From a checkpoint of a small mixture-of-experts model trained on Wikipedia.
Size: width 96, vocabulary 8192, 10.9M parameters.
Experts: 64 SwiGLU neurons an expert, a softmax router.
Below are experts of layer 6 (counted from 0) of a mixture-of-experts language model. Rows are named router (the router's row for the expert), down (a neuron's output weights, with its number) and show model dimensions 48-95. Each number is 500 + 25 x the weight over its row's rms, rounded and kept within 0 to 999. Numbers have three digits each.
After each expert's rows: a language model's description of what the expert responds to. This comes from a sample of Wikipedia text that the model never trained on.

# expert 38
router:465484541540478469445527509501476459487452475503517494495496480468498517483557549530522525493483473523514496461495463523440496494484479509529490
down0:499507486472513466454533506467500505486520445536514508470492485489498456498532500502498507490499516499488512522511515491479480536497516476534528
down1:492547517564498509516503478534480476503517518514506487537512514509467519498512500483451514492506506447531519516491487477536520509489517493498454
down2:509490519488527514511525468488505500507457516468491504502433466532509543484540523468485504478509446464541509528495508534523475476509506491485444
down3:470511500509499524524471459506526508544497522467494476490510472541502496483505467496514485471512501444478518480505459493478544513485527445494412
down4:490511491530455475497506508522488483505537492509472466491482497481511528514496551503464501490479496518490529509507458514502467482490534523463511
down5:542485482506490552515482519484512501529534503536500489515518489486535505480455459493520462485507536510489457502503475483525481519499500510504529
Description: Single capital letters following a table pipe, opening parenthesis or dash, like "(S", "| P", "(H", often in charts or abbreviations.

# expert 18
router:531494509494492502538513502526500502495476443521501501531516468487481503491484521479493513505536471433446514522494490506501510531465482544508501
down0:529508476545530475479460498504460499495524500526470458497483502490513513509503494531471513497478491487480486499564513516479505514526532496553485
down1:473457538559506539437439493531504527477493502446498466494451482534504528526490511476501544507470517467486484499506514537480522502485494496516483
down2:466532483518482541494488489479526493515507508518495475474474497513500529520497473501528495503556519505487449507523493487545507480523531504518558
down3:503511479491533493512480506471507506507489494475496503511467488501525576471449470498478518479520559513468485484478483440507506501504523518492567
down4:483540468486513548506538552498488519529491474464503495514487490501483521482514482552516516477474489467499501525529501467471516495503466556501488
down5:497531503506537563503514514496489443492505485516508525485485505498545535514455489503490496511567533523513494486509475464507484501488484516463506
Description: Vowel or short pieces inside names and foreign words after a capital initial, such as SciP-y, F-é-lix, C-y-cadophyta, plus the word "as".

# expert 29
router:491491459495501499502478489473464502497489527489473504531533497464533500481487460485513466459493533511476477490513542536448475509505502467526516
down0:480474455500485475508521480521492512459548502453478517504500470489529522512523478493502489495484478451466517473508526507523534506476484506490531
down1:505507490534496503496481470508481491506514515502506493486496475480529473523513530517511506480552494537538493485514484498520486501489478555494474
down2:532513506517545547482482516482506471511512495526471479544542462513464484500498496474474523462497498511504492512530496483478555526505507539526519
down3:518507505529522497537499535522500503510491459531548477498492503504496504501525511453455504479471492507499503491539503467487519467479501517489434
down4:513460465493509490529573488500563491543500498507484531513519503493486515495514502489514510509513525493495497501513446496489480470453540483503500
down5:560486524516504507491494485516547477547494476499483444527526521454496489501496498516472521510529510507477502481544473432495530533532508504473475
Description: Digit groups inside larger numbers in tables and lists, such as vote counts 135,864, years 1772, times 52.22, coordinates.

# expert 45
router:482526472533555532478475535510508553523502528496510454480487527515501466507534504495462526478538492514490505535472521499545466530501518515481505
down0:501522515489514489483519503500523475466482473490505512506486452483474463499500467491513484452507493509483515543442500494465501538496488510467507
down1:508527485506523492486508504495507482529508526512490490543494446475528505465506447463487498452511510493480534503533462490478536501523503513520475
down2:483498513485481535467498540482449520528492481477466481458462443531492455491534530488483542487501444508493526513517512546538508490495497505492449
down3:482492429481534506472499459516541507472515504507485502508505466491482502492531502479461481520484511446528479480506468495522515525491505543485535
down4:573502520452469495491494500500469494512501459505497479508495535493500482486511474448481494500505521504520455519502534483484539503446505524507533
down5:517516508498534454489538518491532519485538510498486511514499575464501471490514504536495499522485462499451514501458487542478504525525493503517465
Description: Syllable after a name's opening consonant, such as -ore in Shore and Vittore, -und in Berglund, -raig in Craig, -ace in Brace.

# expert 5
router:461501480493482477468487502518480505454488480506528482505488557505477508501516513470456458515508482478527454555477445461525498518539534500503540
down0:533516506469489523491523489495529486517492492511543487531484482498507506501490482466494492500502520461517528502507457485522516483486448490534508
down1:510518542509497504530523478494517476514508520503518498485471490509479509471514481518498499529491500437495482470514460479507510480484525468539457
down2:504522489506533480539497507489489538476479543481487495475505496461491496514500516513486519493541487490507465453455503516490465495535508498516460
down3:520554478507481535509444471525517479522546526497488471553513488499531507511490512503540508456469552502503472487483502522495489479515526479473456
down4:452515469508424558535462480497519523518487558512506458496510461485535487506510478480514485464502498496505531457509482471481514471491496522516520
down5:497469529506498476511499502516531488490492515517508486501514531457509495475542518510462539534449504503487518503483478443493478489491502466494475
Description: Final pieces of proper names and foreign words, often feminine or Latin endings like -ia, -ina, -us, -ana, plus Roman numerals II, III.

# expert 24
router:521470460542517528512503468481511502534505511500486521535487513489512541502451500542474476534491493530526498505515464496512478478519498520535527
down0:493437519527489477495482521510513483497522515494458494514526462488430496452475536539459508519515530505469509520502466518498485469484489517536478
down1:500550469522524521484470530482496500511496507524497541487443485527461504481529511566520518460481511474478526510500525473470529512501458541506518
down2:483508481516492482539529519494475488478497469510535481522521477530508515524499469512529443486510521491478486481513484532520518525495493511497546
down3:491509520477510458503451478527487508456524469521555498503520533459523474535520487428529502478536501520469493510483549513519528485505469515484507
down4:469514512545452513490550470469499491498509504486494520504491526480538491500497512549499460556498457483494536510483517493505508508550482519461460
down5:526506509466508514509527492482518486512516499509490462464535531492526528496486505411506457498523490507528485449551483525469486505484467514547547
Description: Colons after infobox field names such as Workplaces:, Awards:, Position:, and pipes ending table cells in episode, film and sports tables.

# expert 11
router:517490528488510450528467513491495510516486538527480523541495506533497476460497429510490493481532528518498513492484488513482480505530510492483506
down0:477494424458513482491443512471517496492486505538488533513456507504456501483492510521476464517489488484530507490487500481464520491499503495493561
down1:488472499521518539512469519498496512493496503480457501484507482509491478514494481495544448508521528496486517477512463505523530521503511520505471
down2:476501456477485497511486509487506493490514511477462499526463484490508466465479476501443472541523515468471516503470518481507497534493500486494488
down3:552488489530502492476489536469494477501505505537490490523512488500474490486479515499476512523509522520494485540492484527497455538500452496484475
down4:521548520443478500478503507506512512455541509524542557533469518518541467521508519497514480483469479527478495520471479496509500503489501519513523
down5:494501468498474477542509468530521485504493489489497512536532520507509479499461478469541501507483496507486506467505474499546485487487526478473420
Description: Final three-digit chunks of four-digit years after a leading 1 or 2, as in 2013, 1997, 2000, mostly in dates and table rows.

# expert 33
router:460517532505517514486518464504489500503443463509497498490471532503505508514503527486519509477471488527565540483502513496505533492541472462497508
down0:467495484470492497495528517457521550512481496484483544495480509500515489481512523535491506494481466491460466469484520494475530506539510505501549
down1:504485461521479499520514543553528510482530467464474481500502508482484466465491486458460495495516546528478475463529479499516478521496448433512488
down2:516511525532484503503522480474488496494493485521479514471497447565507458482524539527516475472514503548513508479533531513511528461480490484526457
down3:488508510490476494538506500501487517518552472518533471515524498510508498542475536498503509521491519554470519495474487537512484481504528514471500
down4:491467482448481486519542510465497498499486506497519498538500519498517521497534474481477519464492524511476525511516532485529477492514476515527591
down5:490502488484474524525483511482475479557559503511458491523512519459513473488527488492468547474517496479490509481506509489482443478496519488511438
Description: Single-letter opening of a word, mostly capitals K, L, N, S, P, W or lowercase l, as in Monroe, Ngarr, lighthouse, lie.

# expert 47
router:511500545488515532498499501499480507522508500518494464547529505549498510491483530483536512524466495469461546486465527494526465478488452512493498
down0:494532482525503519510487532495482498521475488478462520480477492536469482492512514478509522481497449470492551503488515506437515498504501463516479
down1:475490494508496493505487562500478519498485518486505531547476503546466527513528497535504468493456468480536487464511476539479482510446498476494445
down2:501476506503471518466474519491510488528477564512494494477496499525520468457517502488497488480510499473524465493467525505471491474472491504529465
down3:512495448458514506472484559489520488489477486498490491517529546506495506478515514477502531474518495498501520523500541491503488508507511496491550
down4:537502499491547477535537509504482490516518486521487494472480542508540479504493522525481476546488471494507517524488532503472484478514508481513544
down5:463534572465467515465523521511559487482474535485489534481520524510466473482498470529497517505532480471498509526524524517510536506513485520519507
Description: First letters or short word starts after a space, such as c in cyclone, s in sank, b, H, Sub, often split off from the word.

# expert 25
router:503512494545533540501496489545505513515516476525473501492515494468538531516505493548528464565513509508499519470490485507484509504472457539458462
down0:498488477466514527520500512482527510467497528509473452529503503523473501475519501488501472468516534447469472515478492503466474521509473499530477
down1:536495535503489518503489480517490524526518518540488490509518519446529502513495470516505470525480517525486485522477498501556526526451500487529517
down2:503489488503519469508474516499474480480495480492486525488501497472526478492487510506466495529463508421507493492481487456519485489499528518492406
down3:482508517516475459492499506532538493514513483465508495518523491427483480526533520491506526498529550527476506487500511475531471522490495488523471
down4:521481502491503520533499484491474431464495493497539489465564495463506486502489478480523497502484462473512473478482488492540523510493463518475480
down5:481534498516478516464487502517475459442472499465495533476504475548495507482500470523506491508571488460542521497491499508455544541493505503502462
Description: The word in or In, often at sentence or paragraph start, plus the first letter of section headings and names, such as ==Book, | Dance.

# expert 44
router:503523484512467445472525486503535482516513496536480446492488533521476451490480513524543514478494479484504483475506523519507511547508524510496507
down0:497483476507505467492480540497482563478512504461478509492480541500492504492506503509477485475477507495500466495437527460499517497538570525462531
down1:528489501487487532523466490471508511469486479501490541525499495475529502507504493484492480480481455495473498501465511497485492486443453516491522
down2:497526512532511473482458479491467502496514457534533506494485495482532440521502501496452516494466534497488486457501502478469490495488493519455449
down3:518501521536529470475530509514540516475519508502480506498467476471488525487525480464517517533475489499512533481487514486503486508499530520527505
down4:523510480514521495485515517487488483513531514516548506450526489483498490552488516541488456495516539487518506500516507454525516525555514489496509
down5:452488446453490457508504526462529475485452514515519471533468502475527485545515454473508481483489523519492515507487456491495516539526464504497548
Description: Middle or final pieces of common words and units, such as F-eed, p-ap-ers, P-ost-al, Res-ults, km, kg, minutes, place.

# expert 36
router:465490464524556516504531496454487492504502519474477512483520473491536493507509513494532475465484499488482508511507523546462494500480499490533507
down0:522472491496510485522489479491539518484554494505505503516490487466485486481490485537465479473503495511502522513518538469464556500469482501504529
down1:525459504474545516469522467501492492516544503484514493499512504515477519482517489502505499508490544506515482501498478470484481503500561526487521
down2:482456496476491495523497511457557516485448510512495469531506464441498536505483485476468490491513460538506482545469503444474494515485505496447514
down3:509502500486530501517465491492536473503461501548512525502500501496490492526521547534490517500492512528536467490478457490494474486533545536475489
down4:523492435487517490524534460474524487507530501539509514523508487506535518505514486530497531522490520497508455506513519514491565483523530482470549
down5:474519449499436485474530462542490479492505492509496496521475497523496502469476492500530520566501474539531500514523512488505468522504454494483524
Description: Leading digits of years and numbers in tables and career lists, especially the 2 of 2019 or 2024, plus ages and scores.

# expert 22
router:527528471511490488492525483502487460537520479521518494493496488492507542532486490514509503477453493498494506475533537513439471495504435455512492
down0:508467533568500543514532506541509540498484502503518484522521463521503540519516498520496495478513480513504458497514452526468508515478486504496494
down1:522494494485464463525503514548510448486500478521493510524476504487468489478474514505523516494483552478480524525524503507541482493496423508536479
down2:506512491494525513550490526479479525472540538526508515510485476505470529506508456467528471488471528515472498494501478482515516515544548496465442
down3:482476503530502495474524532478519508493467508513475532524481508493540491526507496517503502507470449490496506512494505506501506520488530460488446
down4:498501478479517486517503487495460520525511458486524483503487464485564471457489515466504536458516468532504510478465499529476505484486531498491535
down5:537519465499551518505534487510498500506475479509498494506505508525488520498515519496506454515500541490500525466500463474494495477529502512520487
Description: Hyphens inside compounds and list-item dashes, as in right-of-way and al-Umma, plus en dashes, table pipes and numbering periods.

# expert 39
router:480545506482522527463481497453501540489502517451487491467509491496524530493498505514507514497496481517487506489483541477528487448501535522495487
down0:468503499480495516513523483531524481493470499493534507496544530542496520524448515518502500471485502491525490540476499524519474502470489479525553
down1:464500505557512498481522509524504552480490493453507507448522502544484461511511469518485477515523519498493468534503493522499586500510489485496460
down2:465486479479506493501527525518516511520529525554531492466485519490496476514550473509553477493490503445495486462438508515510520520494472510459488
down3:532471539503481494457512460508511496523511492500517540452507481529529537524521451488496509532509510472508526482512498459500503513531477515509498
down4:520512510490487467513516491506537523479484474499461522473509462539508529485520542508514514522487444495507490493488505507539479461473497493516457
down5:547496485511503460518489518511549506536472501472510512529481521456504470472511508515516491497513455546508503462491491532499494504524484472504478
Description: Past participles and verbs after was or a comma, such as described, used, played, translated, organized, plus when, while, only, due.

# expert 40
router:517536512489530520531479491499472553494484492488486460538497518512513496470491498519525482508508469531523488485492527509498499490486494484515488
down0:532508505482509537491526485536500520507517497464485498549498494461543475485496483534507528486511508519499513514527495571526506508488510492541541
down1:527483463490501483515526489532486550468512518447482486518467560476487524506505496503477492527502477534485497477451474501458522513535518516524496
down2:499508501485513531519494530515503508499476504482472521480502509523508533497503479488516531489518467466484554493474510467551491509502513534509427
down3:499499502517563527457487430498494521526489481542491533501514544528499523481459510515512533495515477535540505499501498520513509468464502566516491
down4:498452486507504486497514498476516501512504519453462510478471463488527519481514483469507517522529457461484499501498483475517518517505475519517386
down5:473493507467490497448491513478516473499490522486529534480498488461529501502508468451479492504457495477462487440523507476507499500512528496513500
Description: The articles the and a, often fused with a preposition or verb ending, such as "is a", "by the", "of the", "forms a".

# expert 16
router:531518485501457455510472520495500521489482529490488478499495454452497506521491540492496529502499506505498486492529510521468455502485456499532498
down0:492456495486508478528507477488479457470530509500464479499497506535442461467489472456466490438504524474515534461523481489447528501503511510480527
down1:511466449523475485488480501464503502511534506471520509517466504463548523533530522501506491514485480502523485469479497550521462546536491467535538
down2:515501473511495469531531524483474490487519546458485470450494481470491469481504482489510551496493509511520498449501552518478517474497522500510528
down3:513469483523488475475528495513504498500520538507492505504494524512493509501502520489514508472487546458483460501491528474455511491479512458492549
down4:493473500489505498454476550485512469506531495497493512457542521532515482502497513501516500484485485476526489499519515504505482451477524511491517
down5:484484516491501512500535473517499488525502505504476517468495539528490488484476501514500444527476532515507527549495530445500530509506539493478459
Description: Pipe separators, semicolons and parentheses between numbers in statistics tables and number lists, as in "2 | 3", "1; 1", coordinates.